config.toml
d_model = 160
n_experts = 64
d_expert = 192
beta1 = 0.95
batch_tokens = [65536, 131072, 262144]
Below are experts of layer 3 (counted from 0) of a mixture-of-experts language model. Rows are named router (the router's row for the expert), down (a neuron's output weights, with its number) and show model dimensions 0-159. Each number is 128 + 24 x the weight over its row's rms, rounded and kept within 0 to 255.
Before each expert's rows: a language model's description of what the expert responds to. This comes from a sample of Wikipedia text that the model never trained on.

# expert 37
What it handles: Lowercase word-initial prefixes. First pieces of lowercase words after articles or possessives, like o(verseas), pre(-season), do(ctoral), un-, re-, plus stray spaces and symbols.
router [ 99 130 122 152 155 115 140 171 124  84 152  94 126 126 119 114 128  94 146 150 107  97 187 112 143 169 105 110 116 111  88 115 126 175 154 147 105  94 153 117 130 176 145 124  79  64  92 138 121 143 139 168 121 127 127 105 142 152 115 101 131 131 139 112 158 104 118 115  87 169  97 137 111 164  81 112 150 127 131 125 111 151  91 131 111 125  94 137 138 133 151 106 139 101 167 144 120 101 135 151  94 123 101 107 146 123 116 152 151 138 156 148 133  95 116 132 142 111 148 155 165 140 102 159 112 146 112  90 144 160 124 162 123  97 110 178 128 170 157 107 122  96 120 110 145 117 157  87 128 124  87 124 125  89 144 110 132 133 127 107]
down1 [178 140 114 105 140 104 145 131 141 105 126 147 103 136 132  98 128 120 142 112 104 132 160 153 136 124 121 129 138 106 124 110 121 141 148 158 152 125  57 107 106 109  24 107 161 154 115 135 163  83 121 133 129 107 125 150  99 102 111 128 127 128 140 177 129 130 103 173  97 127 166 131 148 128  59 103 107 117 116 127 128 135 139 102 149 117 143 133 125 115 126 128 175 133 120 122 177 125 154  93 135 134 146 145 137 146 100 118  87 120 127 139 129 140 171 150 113 129 149 113 129 149 133 118 132 125 111 127 123 125 126 127  94 139 123 178 143 208 134 166 169 129  75 115 129 169  90 127  82 127 128 133 132 128 136 118 125 126 102 132]
down2 [104 138  80 141 152 128 103 104 128 149 178 131 143 129 131 138  95 144 151  75 129 129 182  98 105 127 170  93 148 123 126 139 133 149  93 101 106 147 122 144 143 125 134 152 101 100  83 132 138 129 173 126 105 122 145 126 129  85 120 111 122 123 164 125  41 137 134 129 158 207  77 134 135 166 101 130 160 124 121 115 124 124 143 125 161 127 130 137  99 116 116 155 127 110 133 148 139 132 121 137  47 124 125 116  98 124 121 164 145 129 116 174 146 115 104 112 146 139 125 113  99 123  80 179 151 162 105 155 112 154 127 127 117 126 112 112 127 155 118 137 139 125 137 104 127 131 113 134 126 182 130 122 128  87 104 128 137 130 112 135]
down3 [ 85 144 145 131 178 101 114 156 126  71 102  98 137  70 153  81 143 127 119 108 140 156 156 100 134 135 139 124 136 142 152 138 156 112  88 122 129  77 128 140 113 147 151 191 126 113 173 110 127 128 137 125 135 115 157 138 128 114 125 119 132 138 163 107 113 138 176 128 116 117 129 131  97 126 125 120 127 106 131 122 126 177 186  99 126 117 125 108 166 171 124 119 122 164 144 129 114 115 132 154 176 119 117 133 142 130 111 129 161 130  99 127 179 104 178 104  97 129 114 123 126 112 158 111 117 133 144 130  90 132 128 101 114 149 189 104 121  68 157  90  81 134 110 114 146 136  88 118 134 175 127 141 124 136 136 108 119 102 137 134]
down4 [132  87 113  95 149 118 105 132 112  97 131 124 139  71 137 167 147 159 114 151  97 125 154 176  91 190 154 117 145 124 100 105 149 139 130  64 127  86 131 147 138 126 129 126 133 121 140  74  99 109 106 115 154 141 150 127 125 128  90 125 156 131 137 154 125 129 179 167 177 150  96 118 137 187 105 131  99 136 154 129 150 103 127  90 124 133 100 168 151 119 131 119 118 157 125 145 121 123 128 182 110 141 104 124 127 130 130 130 104 113 154 145 112 125  96 148 138 141 128 137 134 123 102 156 115 125 165 173 133 132 175 107  97 160 155  64 111 131  95 128 126 128  81 122 120 131 126 117 173 133 128 155 107  90 124 126 132 126 139 113]
down5 [129 128  84 177 145  65 117 128 136  86 129 129 136 156 107 143  80 142 120 119  87  97 121 164 124 104 135 131 126 134 123 186 130 141 118 115 110  50 126 136 165  91 154 158 136 168 172  94 148 141 125 109 110 139 110 143 134 128 138 130 137 121  65 106 116 150 136 126 146 108 139 116 114 150 145 130 173 137 122 120  81 129 146 139 152 147 147 111 128 126 123 113 129 118 164  62 129 116 133 117 110 111 115 114  85 153 119 120 109 130 141 138 122 122 113 109 125 126 120 130 164  86 165 130  92 120 118 125 141 119 130 159 142 152 102 150 193 121 113 168 140 138 133 149 130 143 172 122 138 122 177 155 132 125 121 160 125 108 162  80]
down6 [129 176 116 108 153 136 121  70  91 124 102 124 128 124 119  98 118 181 127 142  92 169 130 102 113 143 142 122  64 127 141 192 144 137 120 148 160 128 133 176 134 134 136  94 177 128 148 160 136 118 122 124 136 114 149 129 101 120 125 146  98 170 163 144 109 125 133 153 131 121 145 122 128 114 146 140 137 130 103 135  94 148 118 109  87 123 107 166 101 137  93 117 140 124 124 143 144 193 147  96 140 111 115 135 123 136 151  96 174 113 141 141 126 129 128 112 128  66 116 135 116 111 156 107 175  86 114 144  86  79 131 134 128 128 153  77  96 156 124 117 169  79 138 139 117 135 104  97 158 151 121 128  98 148 117 148 128 127 137 134]
down7 [155 127 128 156 111 103 133 139 134 113 121 142 130 183 183 180 146  85 168 138 120  92 120 127 130 115 153 191 133 128 128 131 123 111 106 141 150 129 134 133 129 135 100 142 119 110 131  87  93 141 126 128 131 130 136 127 117 127 136 100  92 150 124  95 149 128 194 106 104 128 127 146 108 132  99 132 132 167 109 138  94 165 147 133 147 159 120 114 151 136 144 109 162  94 127 123 178 132  90 113  64 129 133 196 136 134  94 117 128  99 144 132 132 109 121 123 136 123  84 163 126 145 122  83 118 118 163 125 132 124 135 158 110 108 129 143 190 126 137  90 145 116 104 116 123 159 128 125 154 100 114 100  55 137 165 117 135 101 117 128]
down8 [148 171 157 137 101  75 106 119 149 115 120 177 115 119 167 113 111 117  99 196  89 134 140  72 112 145 128 179 127 129 117 127 108  86 132 172  96 127 123 109 102 119 147 106 157 140  97 132 127 129  87 118 118 162 124 126 134 109 129 119 131 142  92 196 126 116 121 112 122 124 137  96 138 174 130 158 130 122  66 130 116 146 153 185 130 159 128 126 145 152  99 136 132 132 141 117 179 157 160 161 130 123 110 154 127 146  99 129 141 118 154 104 104 163 150 133 166 143 125 124 122 153 103  89 111 129 125 148  95 133 169  70 130  92 124 131 137 105 123 118  99 115 136 132 144 149 172 128 133 131 138 115 152 124 106 101 124 115 139 130]
down9 [141 121 131 103 123 127 101 110 158 127 126  99 100  81 128 128 118 164 108 118 173 124 125 140 138 110 139  77 150 103 126 165 115 128 134 183 111 115 142 127 128 162 152 132 128 131 164 166 118 124 102 125 116 128 133 135 162 130 152 180 129 121  82 100 185 129 126 129 139 134 107  96 119 132 132 145 134 129 125 125 130 128 112 145 181 116 112 147 129 132 125 111 148 130 103 136 138 124 140 145  36 149 132 167 116 122 138 126 104 148 148 155 159 129  50 109 121  74 137 124 128 153 118 139 122 120 157 125 109 134 136 120 107  95 200 134 158  90 119 128 152 134 126 114 128 178 120 119 101 182 102 144 119 131 128  86 126  76 129 142]
down10 [ 78 127 129 125 125  95 128 133 111 151 109 112 133  86 127 185 129 100 100 133 130 135 133 171 159 151 121 126 191 137 109 135 153 173 128 134 125 138 138 135 111  48 125 151  94 126 126 134 105  84 175 110 134 159 137 104 135 159 127 135 139 134 142 117 177 115 113 110 140 157 106 122 131 158  91 129 134 131 143 115 122 131 121 104 149 147 156 122 146 106 138 128 166  92 137 133 110 114 135 109 132  90 118 103  82 139 121 130 112 135 177 140  82  61  64 125 137 136 118 134 134 191 124 171 139 157 128 137 120 108 126 168 156 120 150 107 168 129  99 108 134 103 143 122 129 131 138  85 126 128 169 129 136  99 116 119 135 137 123  96]
down11 [158 138 132 136 128 138 109 135 134 141 123 128 121 163 148  92 145 103 138 123  67 116 139 102 119 138 152 135 129 174 145 145 166 130 149 159  95 126 107 176 137 127  91  89  59 130 112 102 138  89 115 132 130 133 117 129 132 142 133  83 151 118 115 180 165 126 166 128 158 137 174 102 131 143 124 107 132 130 155 162 112 103 120 111  86 134 119 114  92 111 123 130 162  69 113 138 149 154 138 123 150 164 164 154 120 127 111 119  99 138 141 121 198  67 126 126 161 121  96 140 147 167  98  92 123 141 134 128 135 138 128 129 110 163  97 111 104 128  90  81 122 133 135 129 119 106 107 131 133 150 133 118 158 147 165 102 139  97 114 101]
down12 [126 129 127 158 120  73 108 137 100 135 101 174 137 142 138 124 117 128 113 115 111 123 112 127 143 139 100 130 125 143 155 102 127  90 117 141 160 163 105 107 146 139 105 128 126 105 129 117 131 148 135 124 155 104 134 112 132 116 143  65 134 157 126 125 125 139 162 150 115  97 166 135 150 161 148 161 157 139 132 145 124 170  60  55 123 165 107 123 128 138 133 114 162 127 134 168 177 111 103  98 132 142 137 128 103 105 143 102 136 125 120 127 111 161 116 129 125 169  69 107 122 133 122 165 142 127  96 127 141 126 117  67 106 158  76 118 131 140 202 136 115 141 119 149  95 100 167 138 120 132  82 134 127 143 157 126 173 126 137 119]
down13 [135 125 142 122 126 172 108  95 155 129 129 126 118 118 127 119 177 158 150 143 127 142 130 121 136  99  38 137 126 129 118 142 129 105 123 126 121 149 112 129 132 132 129 177  94 128 103 124 104 121 133 138 122 134 140 128 156  89 133 189  81 140 127  96 147 126 128 138 127 121 143 125 108 121 108 133 140 159 112 145 129 122 129 136 118 157 134 133 125 143  93 102 130 159 111 104 109 114 141 138 144 128 151 203 122 142 232 128 120  72 123 124 123 154 122 128 140 123 128  38 116 122 142 127 143 134 134 123 128 110 101 157 120 133 123  89 109 110 132 127 164 145 175 139 161 144 116 109 141 117 135  82 143 143 124 113  60 121 129 144]
down14 [141 122 128 129 148 102 127  95 123  99 168 135 139 153  76 142 123 140 163 125 180 125  88  82  65 100 154 141 139 104 136 110 126 166 126 165 128 116 138  99 130 132  73 112 160  80 127 168 105 139 133 127 132 103 129 138 138 106 119  83 126 144 104 161  98 126 126 124 159 119 131 132 128 119 136 155 142 138 112 128 152  69 155 143 143 118 111 198 102 126 139 146 147 110 122 124 100 104 119 141 145 145 130  80 134 131  76 127 137 131  97 125 130 154 114 160 136 113 146 154 148 129  99 140  91 122 130 108 134 159  79 120 134 176 131 141 115 141 131 166 127 124 127 104 121 144 136 183 112 124  82 133 128 141 125 155  95  76 115 169]

# expert 56
What it handles: Catalog and table pieces. Mixed tokens in lists and tables: genus prefix P-se in species names, ISBN digits, parenthesized numbers, equals signs.
router [110 147  94 127 113  41 120 134 165 143  99 114 125 108 165 103 138 138 118 124 124 123 131  99 125 106 130 146 131 111  57 161 131 136 142 176 141 109 115 118 139 145 120  75 114  79 114 103 122 127  91 139  88 106 112 118 154  94 118 168 107 115 129 173 142 129  88 112 106 135 137 141 109 122 127  98  84 107  98 140 117 130 132 136  95 175 136 127 149 130 117 103 146 121 106  98 138 149  86 127 152 150 104 138 140  81  84 128  94 104 113 107 109 120 138 105 109 113 147 155 104 131 106 123 144 141 113 111 107 156 146 128 138 142 112  96 137 115 105  99 146 109  97  93 148 102 169  88 129 143 119 132  90 111 120 136  73 154 106 102]
down1 [154 127 130 135 114 145 150 123 139 130 132 103 150 152 134 120 154 107 121 185 127 128 118  86 120 122 152  88 164 163 103 166 128 149 108 118  82 130 149 139 127 112 136 126 158 134 126  61 116 123 140  93 139 169 151 126 126 102 136 122 160 129 139 132 123 152 112 111 115 148 130 109 132 145 119 115 133 157 123 109 107 126 124 153 133 185 164 129 188 117 147  94  75 119 111  98 145 121 128 196 115 126  99 130 136 152 130 166 112 139 137 183 128  64 148 125  86 135 150 113 135 128 132 147 107 141  76 133 123 138 135 135 156  86 139 130 107 148 113 139 110 115 106 110 108 145  92 126 107 123 109  93 107  71 130 105 174 170 109  94]
down2 [ 74 131 161 145 116 162 107 168 116 142 132 104 178 129 100 127 124  93 135 152 125 132 123 127 128 138 143 125 124 125  75 126 110 121 103 136 127 111 139 159 133 105  77 108  81 127 126 129 126 138 131 115 128 120 173 158 129 101 120 153 136 121 101 130 101 132 149 149 110 151 146 169 105 128 131 113 150 124 124 108 156 107 103 112 124 145 134 122 110 102 137 129 224 136 128 126 110  96 136 119  79 162 144 121 152 140 129 129 157 130 134 128 131 127 128 136  86 118 148 142 129  74 104 160  31 134 120 112 128 132 131 145 143 129 163 104 113 187 140  96  70 142 136 134 128 190 127 117 125 120 123 156 165 126 125 155 141 116 132 107]
down3 [128 115  99 107  94 134 134  97 121 103 132 140 127 116 131 165 117 132  97 128 130 119 132  54 110 131 149  64 134 156 104 114 137 105 229 108 144 150 128 142 189 121 113 154  81 121 124 113 123 160 121 112 131 118 131 148 185 126 110  75 134 156 131 128 127 127 133 103 113 145 190 136  97 147 129 135 190 123 148 123 123 127 133 122 124 132 159 106 128 143 156 137 105 146 139 113 156 155  69 125 130 114 117 120 136 119 195  94 131 100 148 139 127 138 129 133 153 127 165 116 116 136 115 133 125 122 132 109 155 142  85 138 123  72 144 130 111 127 160 147 132 134 126 116 126 103 128 127 124 115 165 124 140 103 148 128 112  90 140 166]
down4 [117 129 113 130 154 128 165 154 156 165 127 107 160  71 149  94 161 162 124 102 137 133 138 142 123  81 131  85 174 122 139 143 113 158 142 121 115 156 129 121 136 109 136  93 127 149 160 155 106 101 132 151 108 150 127 111 127 138 114 124 124 171 119 128 127 137 122 132 117 123 143 113  80 178  73 127 124 142 128 115 136 143 141  82 121 129 124 119 118 134 127 168 128 124 150 128 195 132 138 137 130 127 131  99 158  70 154 118 152 106  84 109 125 142 157 117 124 126 153 110  89 128 128  58 134  92 122  73 130 150 119 127 122 113 154 137 134 143 136  99 152 126 214 123 108 131 152 148 133 137 117 129  89 136 100 133 137 158  97  85]
down5 [122  38 107 134 146 115 145 128  97 173 134 127 116 123 101 126 122 101 160  70 111 140 137 125 126 127 133 117 139 120 114 146 154 135 124 115  82 132  90 145 116 149 136 130 150 172 122 150 110 176 141 106 148 133 128 144 127  86 131 131 134 141 128 111 176 113  94 156 137 103 137 128 128 130 117 139 125 125 127  41 126 138  92 132 140  83 127 160 132  78 125 140 128 160 132  82  67 131 100 138 154 144 124 117 149  95 122 134  98 133 131 135 147 178 163 103 160 124 132  86 157 141 128 110 140 124 154 143 107 138 132 128 124 127 146 147  71 127 150 106 157 132 127 117 142 106 135 109 124 144 178 122 107 131  73 142 129 166 121 139]
down6 [117 114 146 124 131 156 139 124 125 126 140 134 140 133 113 182 122 121 133 133 132 109 137  96 128  91 123 109 146 151 126 121 110 150 173 124 147 145 133 161 183 143 170  76 118 121 129 106 137  96 119 175 110 107 142 153  90 123 128 124 133  99  82 110 131 127 114 137 111 156  91 155 132 126 101 100 156 138 148 136 152 130 130  85 132 128  95  76 123 122 126 158  97 192 129 124 106 126 130 138 171 171 181 131  95  76 111 154 154  81 123 124 126 125 161 143  89 121 120 132 142 119 134 130 152 105 116 137 128 160 182  95 134  80 119 140 121 128 188 132 125 114 130 129 113 139 115 106  76  77 124 136  95 144 140  90 138 156 125 137]
down7 [143 165 125 129 166 111 147 116 133  64 103 131 125 121 127 169 161 131 112 111 155 128 157 138 149 106  63 139 104 101 146 127 109 158 155 136 123 121 136 137 118 106 131 134 138  82 135 180  83 102 179  82 119 119 127 172 158 130 134 105 142 161 113 133 116 115 132 101 135 130 129 135 138 110 117 119 108 126 112 142 116 123 203 165 164 110 139 148 156 156 128 129 122 134 172 143 140 138 180 162 114  62 122 100 147 107 108 164 115 125 119 148 152 150  97 104 114 136 116 129 123 126 124 115 145 129 111  89 126 177 126 128 183 151 130  93 132 137 171  97 117 135 120 155  99  69 127 118 127 119 124 122 117  93 133 114 129 119 127 112]
down8 [139 128 126 134 167  95 124 173 128 120  98  97 113 128 129 143 151  99 134 195 159 130  88 132 116 147 136  61 150 138 124 127 162 129 149 161  99 131 135  93 121 154 165 148 139 111 108 127 124 141 126 131 127 131 126 125 128  97 127 125 118 160 129 202 177 123 105 120 167  92 122 149 149 189 103 136 118 175 107 158  85  92 171 123 136 144 119 115 192 109 145 127 100 114 178  77 129 131  86 140 143  78 125 122 140 144 134 133 119 104 119 135 121 126 129 116 116  85 134 120 169 126 120 122 128 131 126 108  81 120 169 142 117 122 125 126 138 142 111 136 137 115 138 140 141 129 104  97 113 166  86 135 109 135 109  95 136 138 143 109]
down9 [127 132  92 130  81 133  66 163 109 128 161 122 128 128 133 172 151 127 156 128 154  98 134 128 150 157 144 173 151 128  87 157 138  92 103 126 145  87 111  94 166 127 132 172 150 114 139 147 145 140 109 135 136 120  96 115 104 124 113 172 111 121  85 109 118 130 129 102 121 123 165  94 136 183 159  73 124 126 108 123  99  97 177 137 115 115 128 157 161 125  90 178 119  90 112 112 139 149 118 127 130 157 121 119 172 154 150 139  95 129 124 125 121 126 125 149 128 140 129 131 150  96 133 141  89 141 140 113 118 139 153  56 152 117 170 136 120 139 127 110 116 156 112 130  89 138 126 116 128  95  72 114 128 128 107 147  98 142 126 158]
down10 [128 143 202 126 113 173 135 104 134  99 138 150 117 114 129 153 159 136 133 181 128 106 121 138 139 140 146 129 133  87 151 120 155  72 127 125  99 117 124  76 127 153 206 132 168 142 131 154 131 129 123 129 105 134 128 139 122  94 120 148 125 121 203 120 170 150 125 124 128 127  92 129 118 141  80 154 111 131  91 169  99 124 116  94  95 119 144 115 185 157  91 150 129 102 154 120 150 118 187 140  96 119 132 142 132 114 116 105 109 124 103 101 124 119 118 129 114  58 128 115 136 125 147 153 111 147 148 149 114 140 106 113 126 139  78 153 139 142  95 147 120 143 160 111 131 118 126 113 142 120 127 118 108 102 114 121 169 144 134 142]
down11 [137 110 100  76 130 165 131  98 104 130 124 119 129  44 148 181  49 127 136 129 142 158 118 109 129  76 146 101 154 134 125 113 116 138 127 160 125  51 131 201 154  87 131 129 104 125 133 135 168 141 132 130 123 122 158 145 171 129 131 102 148  76 170 143 131 121 126 130  84 126 128 119 143 111 103 116 122  84 105 162 146 127 126 123 112 130 167 128 136 160 131 140 125 136 116 121 112 120 102 112 121 124 106  88 138 130 131 128 130 121 139 149 135 135 140 117 128 131  81 108 177 135 139 136 125  80 135 142  79 139 122 115 117 115 120 135 126 126 128 136 101 122 145 125 130 146 143 160 140 157 122 167 192 136 137 136 139 146 134 130]
down12 [126  91 125 113 114 147 149 160 130  91 132  91 130 124 132 128  79 127 151 138 147 141 122 129 114 104 125 132 125 116 131 123 139 138 102 111 148 141 154 129 105 158 116 154 112 122 202 158 117 126 136 128 119 122 171 112 112 128 127 105  65 133 131 173 135 114 123 160 140 153 131 128 178 139 112 153 133 127 122 115 142 105 110 146  88 127 139 132  95 212 111 124 168 167 134 130  92 140 160 154 119 121 154 111 128 116 104 120 125 129 129 190 128 129 186  99 138 128 121 125 119  96  72 172 102 104 146 128 128 137 116 162 129 111 133 117  98  89 130  95 122 165 131  88 140 159 153 112 109 108 143  86 125 185  86 114 149 142 110 138]
down13 [101 120 117 135 125  99 125 130 125 150 169 134 139 128  94 136 103 137 109 132 144  99  95 108 139 125 158 127 133 134 134 139 101 170 118 192 153 115 107 163 123 129 134  88 129 192 128 157 131 119 128 129  95 116 123 156  88 150 113 130 139 126 116 147 131 154 107 148 126 196 141 141 147 123  98 142 212 179 185 113  92 117 132 155  74  88 135  99 103 122 107 140 142 130 120 104 129 151 113 144 112 192  94  97 158  81 166 114 123 154 144  95 162 104 120 122 147 115 131 168 107 125 102 118 165 138 154 131 141 124 101 143 125  98 119 126 112  92 120 114 140 108 119  94 128 131 121 172 135 103 133 123 122 121 126 133 128 117 130 135]
down14 [106 126 132 127 102 137 121 133 107 101  97 135 121 139 102 109 139 127 162 128 106 155 170 103 128 130 163 140 150 118 169 136 136 164 145 143  76 124 107 174 110 131  94 111 113 149  84  84 130 124 121 155 178 127 163 116  95 130 104 144 133 101 138 194 121 141 151  74 139 135 142 105 129 126 161 102 120 131 115 125 131 129 146 148 129 137 129 132 130 111 126 113 116 111  60 145 132 114 136 138 139  91 127 138 125 124 132 132 129 143 136 158 134  74 192 123 100 117 109 138 120 158 132 122 124 157 104 127 120 105 122 192 111 144 140 139 141 139 198 103  95 136 110 119 116 118 128 177 138 127 128 122 130 175  55  87 130  95 119 143]

# expert 38
What it handles: Table and code oddities. Scattered tokens in tables, chemical strings and lists, such as Won in award tables, ±, zeros, semicolons, and Minne-apolis.
router [118 148  92 128 104  50 121 137 168 143 100 122 126 108 161 105 136 131 116 120 117 125 135  97 128 109 131 149 132 112  57 162 132 135 143 174 140 108 116 116 141 134 118  72 115  68 114 106 122 125  96 141  90 108 109 121 159  95 126 169 114 118 128 170 141 125  88 108 103 143 144 142 105 123 129  94  85 105 100 138 124 128 135 144  96 175 136 129 145 130 114 110 148 115 110  97 138 148  85 129 154 150 100 137 147  85  78 135  96 109 113 108 110 117 138 102 110 111 151 157 111 130 110 122 148 145 112 115 107 150 140 133 138 145 112 100 137 116 104  95 145 113  97  93 138 101 173  91 131 146 124 135  82 117 120 138  75 153 103 101]
down0 [142 116 187 125 124 114 122  79 129 134 209 128 142  65 100 128 133 159 131  81 115 121 122 132 134 117 102 144 142 115 135 127 126 126 126 131 131 160 145  78  87  99 127 139 146 156  88 102 163 132 193 128 167 113 126 100 118 133 122 129 141  93 118 103 123 127 159 121 118 149  59 114 125 120 113 124 133 125 126 156 152 135 124 151 152 144 124 167 133 142 139  99  85 128  97 132 108 117 128 136 103 158 132  96 135 120 183 125 127 124 151 177 131 132 176 127 125 132 131 126 128 130 137 118 152 125  95 127 175 102 129 172 162  97 145 130 114 153 128 134  98 127 113 131 131 136 145  96 107 127 127  76 122 124 172  99 122 132 174  88]
down1 [118 169 131 103 188 127 165 121  93 121  98 150 144 111 144  60 152 149 135 132 145 131 111  67 152 125 140 137 129 115  85 122 122  96 143 117  93  78 114 198 134 118 111 139 129 145  96 141 142 122 163 120 103 127 134 178  96 111  92 129  87 101 125 102 127 133 150 123 119 113  89 129 169 134  99 184 130 165 121 153 129 137 105 194 119 123 124 139 126 125 128 144 131  99 153 185 135 154 172 115 108 154 140  99 115 103 127  74 150 138 128 141 107 151 152 125 153 169 138 140 112 129 125 121 131 137 143 122  86 142 142  90 106 117 139 120 113 134 113 130 126 128 108 129 110 129 172 142  83 113 117 126 131 141 129 154 126 111 134 127]
down2 [154  82 115 135  94  81 126 108 128 138 128 157 122 112 114 125 112  99 133 127 123 115 132 156 139 134 145 121 165 136 166 144 124 118 156 157 106 130 129 163 106  99 107  91 132 129  90 146 139 121 157 115 114 145 128 156 129 135 168  86 131 127 127 168 128 141 121 140 163 173  82 102 157 115 126 130 119  91 133 135 122 107 166 155 135 146 164  77 110 124  81 123 120 102 146 127 148 119 128 137 108 144  52 126 159 144 124 120 103 140 141 175 115 145 144  81 206 113 127 129 176 127  91 127  73 120 145 138 143 129 158 142 129 112 122 146 162 115 132 142 115 119 160 152 123 169 120 111 126 116 124 158  53 138 116 129 106 130 127 113]
down3 [150  94 136 139 198 152 133 162 115 152 174 113 120 127 140  86 127 141  63 130 135 135 124 110 138 115 127 131 143 165 130 132 119 158 123 122  51 118 139 135 163 146 159  51 135 115 146 105 138 135 140 111 116 139 106 101 103 136 157  77 130 114 173 131 128 118 130 123 125 137 129 108 146 122 146 100 128 115 129 123 134 128 151 164 140 127 152 141 128 125 127 104 154 120 166 130  99 147 152 125 142 132 156 131 123 110 108 129 135 140 119 129 112 123 139 123 139 160 126 125 138 134 178 129 154 121 129 120 157 130  94 183 113 110 145 172 126 123 151 106 122 103 127  87  91 113 151  94  97 117 120  49 116  56  93 125 145 123  95 116]
down4 [134 117  90 137 123 111 121 195  84 128 144 150 103 148 129 178 124 106 129 127 115 117 109 151 114  89 145 150 131 166 155 113 132 104 115  65 127 146 121 129 170 150 176 117 133 125 125 142 133 155 137 147 125 164 133 158 146 136 140 139 130 154 107  88 167 154 129 118 186 140 119 123 140  62 129 132 103 130 141 132 127 129 131 135 128 121  94 180 126 101 152 114 127 124 109 129 126  56 102 125 110 163 114 137 122 181 114 149 129 111 121 127 126 118 128 141 140 156 146 132 124 115 117 113 128 140 131 121 168 163 147 115 117 129 129  82 165  81 133 123 130 112 131 115  99 118 113 104 128  85 100 136 126  64 125  83 128 159 115 189]
down5 [127  96 136 195 143 137 114 161 145 122 132 133 115 148 149 146 135 134 119 186 115 112 107 103 127 127 174 106 118 128 141 125 134 129 130 131 127 129 126 145 128 117 192 156 102 132 118 106 130 136 182 136 122 137 129 114 103 107 198 125 122 148 125  94 102 120 146  98 141 127 129 127 127 131 122 107 142 156 102 136 155  75 124 101 130 144 116 148 126 103 132 129 126 111 128 133 133 139 128 160 132 142 152 130 114 134 121 173 130  70 145 121 125 221 133  66 142 121  92 163 116 154 150 144 132 110 129 114 130 121 107 118 144 110  92  71 129 127  95 125 160 128  74 137 152 134 133 123 126  52  98 168 129 110 134 107 149 105 108 130]
down6 [ 96 125 137 110 115 124  86 122 172 122 115 121 136 142 128  94 128 125 114 141 119 128  85 157 129 125 147  89 129 143 101 143  97 168 117  87 108 117 165 130  94 109 107 124 109 152 150 127 128  73 141 151  67 130 117  92 104 157 129 103 125 143 132 129  84 142 146 109 106 116 156 163  80 105 183 129 120 124 155  87 160 138 154 126 125 126 145 115 137 122 147 115 156 140 126 134 139 134 126 139 163 116 125 133 102 129 123 141 115 116 146 113 156 124 149 115 112 131 127 131 143 103 162 112 135 145 140 196 126  87 160 205 118 125 129 133 132 157 135 135 113 170 166 161  89 114 132 126 144 123 126 136 149 181 115 133 166 150  51 111]
down7 [126 135 125 137  74 129 126 129 145  63 179 155 114 129 118 159 120 127 136  99 112 121 102 112 150 160 140  89 116 127 136 124 143 130  54 173 128 159  82 123 124 101 125 134 173 129 119 133 133 126 128 117 144 126  77 157 168  91 111  93 128 134  84 129 140 171 165 133 104 109 125 116 123 129 143  98 132 134 125 142 129 113 137 123 169 149 129 153 155 101 129 149 127 112 112 125 118 130 136 127 121 154 162 155  86 140 132 114 121 118 135 114 128 134 165 123 125  80 112 160 176 121 136 132 128  96 195 159 110 149 113 128 151 138 133 124 149  83 179  66 122 179 155 137 130 120 129 107  85 125 125 103 153 137  98 105 150 129 126 116]
down8 [126 128 140  95 136 128 130 137 166 128 140 126 129 115 166  71 106 135 127 169 126 133  92 173 100 149 152 127 158 111 132 106 144 164 133 154 157  80 123 119 132 175 121 111 127 137 130 175 118 132  95 127 128 120 146  85 131 122  84 188 125 103  93 125 141 105 120  79 163 125 150 148 145 100 144 108 158 124 131 134 141 115 143 123 115 145 119 124 114 147  86 155 133 143 134 183 124 133 147 131  60  82 151 119 110  92 131 126  99 138 121 140 133  89 160 128 119 110  82 101 125 126 128 130 105 131 150 120 129 133 116 109 175 133 166 108 145 127 138 126 113 123 151 170 120 133 137 145 128 134 127 127 163  26 126 121 110 137  98 126]
down9 [116 129 106  53 114 130 119  92 173  93 140 111  77 147 146 124 140 164 118  43 125 135 135 133 153 120  92 128 165 121 181 116 118 141 189 137 136 126 130 108 132 123 130 149  99 136 156 133 108  96 114 183 131 127 102 127 119 161 140 128 113 133 117 120 136 131 110 126 106 129 157  93 189 127 150 156 127 127 133 123 104 120 141  69 125 123 131 122 166 159 112 106 130 123  60 116 113 130 140 128 155 144 140 148 144 157  87 112 126 112 177 131 102 182 157 106 112 150 168 126 121 110 113 131 109 149 139 113 111 158 166 159 130 142 136 123 128 130 130 123 172 107 154 130 122 144 148  86  89 129 127 126 119 132 126 104 133 127 130 131]
down10 [125 116 106 127 119 149 132 142  77 151 130  79  92 129  93 134  68 151 128 128 121 129 232 131  97 127 130 153 146 120 137  99 123  96 144 137 104 130 126 128 123 111 156 137 135 116 145 132 131 103 125 123 131 140 165 132 146 109 114 101 134 114 144 119 187 106 122 147 176 112 140 149 125 133 122 129 136 185 130 117 130  98  91 122 128 107 117 129  85 127 125 161 134 133 118 156 123 139 122 178  89 149 130 140 151 123 159 106 159 157 107 129 142 145 109 159 114 131  88 153 167 106 112 122 136 115 158  86 128 136 146 158 128  64 169 118 139 171 141 103 108  94 122 119 129  87 116 123 106 126 113 126 124 165 133 186 118 130 133  94]
down11 [101 132  56 155 127 147 144 137  96 115 127 110 127 192 147 121 162  94 138 111 118 148 140 129 119 165 125 110 136 112 162 143 140 137 132 110 103 141 178 143 145  97 129 133 115 110  90 134 122 175  94 127 118 126 113 149  96 175 124  74 144  61 154 177 123 151  64 124 141 125 137 125 149  78 137 140 131 124 124 122 128 130 153 127  34 133 138 162 129 109 116 139 117 128 124 116 124 128 123 159 103 146 154 131 125  87 117 129 132 156 142 114 118 134 158 103 128 111 129 150 114 158 145 110 116 148 151 102 132 155 124  95 126  93 157 139  88 125 141 135 129  93 137 135 138 134 178  96 128 164 131 107 126 129 127 127 148 110 142  84]
down12 [ 97 138 137 124 169 147  97 116 113 111 172 176 107 141 159 160 150 121  84 128 130 148  81 118 130  84 111 112 128 125 166 130 127 135 123 168 155 107 130 151 121 155 157 101 109 119 144 132  89 125  96 105 169 135 108 123 147 107 152 118 131 137 150 114 155 128  95 128 131 124 117 135 135 131 150 139 128 129 119 132 128 109 129 108 106 128 112 124 197 127 159 125 129 177 111 131 127 126 124 146  97 131 123  86 158 151 136 100 166 130 142 113 173 126 129 102  92 134 112 168 139 165 139 163  97 155 114 116 153 108  97  89 154 126 171 119 139 114 140  87 128 127 126 177  87 145 131 142 128  66 119  97 128 156  68  79 112 109  93 149]
down13 [127 159 160 192 156 137 140 139 126 101 119 136 111 140 129 112 160 137 113  98 125 150  69 182 129 120 159 124 115 124 131 111 153 137 113 119 129 109 127 120 140 127 128 120 118 151  74 125  85 141 133 141 120 137 122 184  78 116 137 125 147 153 155 111 108 118 144 128 185 125 113 130 108 136 140 136 121 140  87 104 143  84 129 120  69 133  87 124 141  88 104 128 160 136 160  94 121 126 132 139 140 165 138 129  80 129 109 123 119 104 128 122 135 146 129 129 120 116  70 140 130 135 101  91 188 129  73 121 147 129 147  79 118 212 166  94 112 135 159 136 131  99 137 133 126 120 113 154 153 134 145 146 133 138 139 130 110 118 144 118]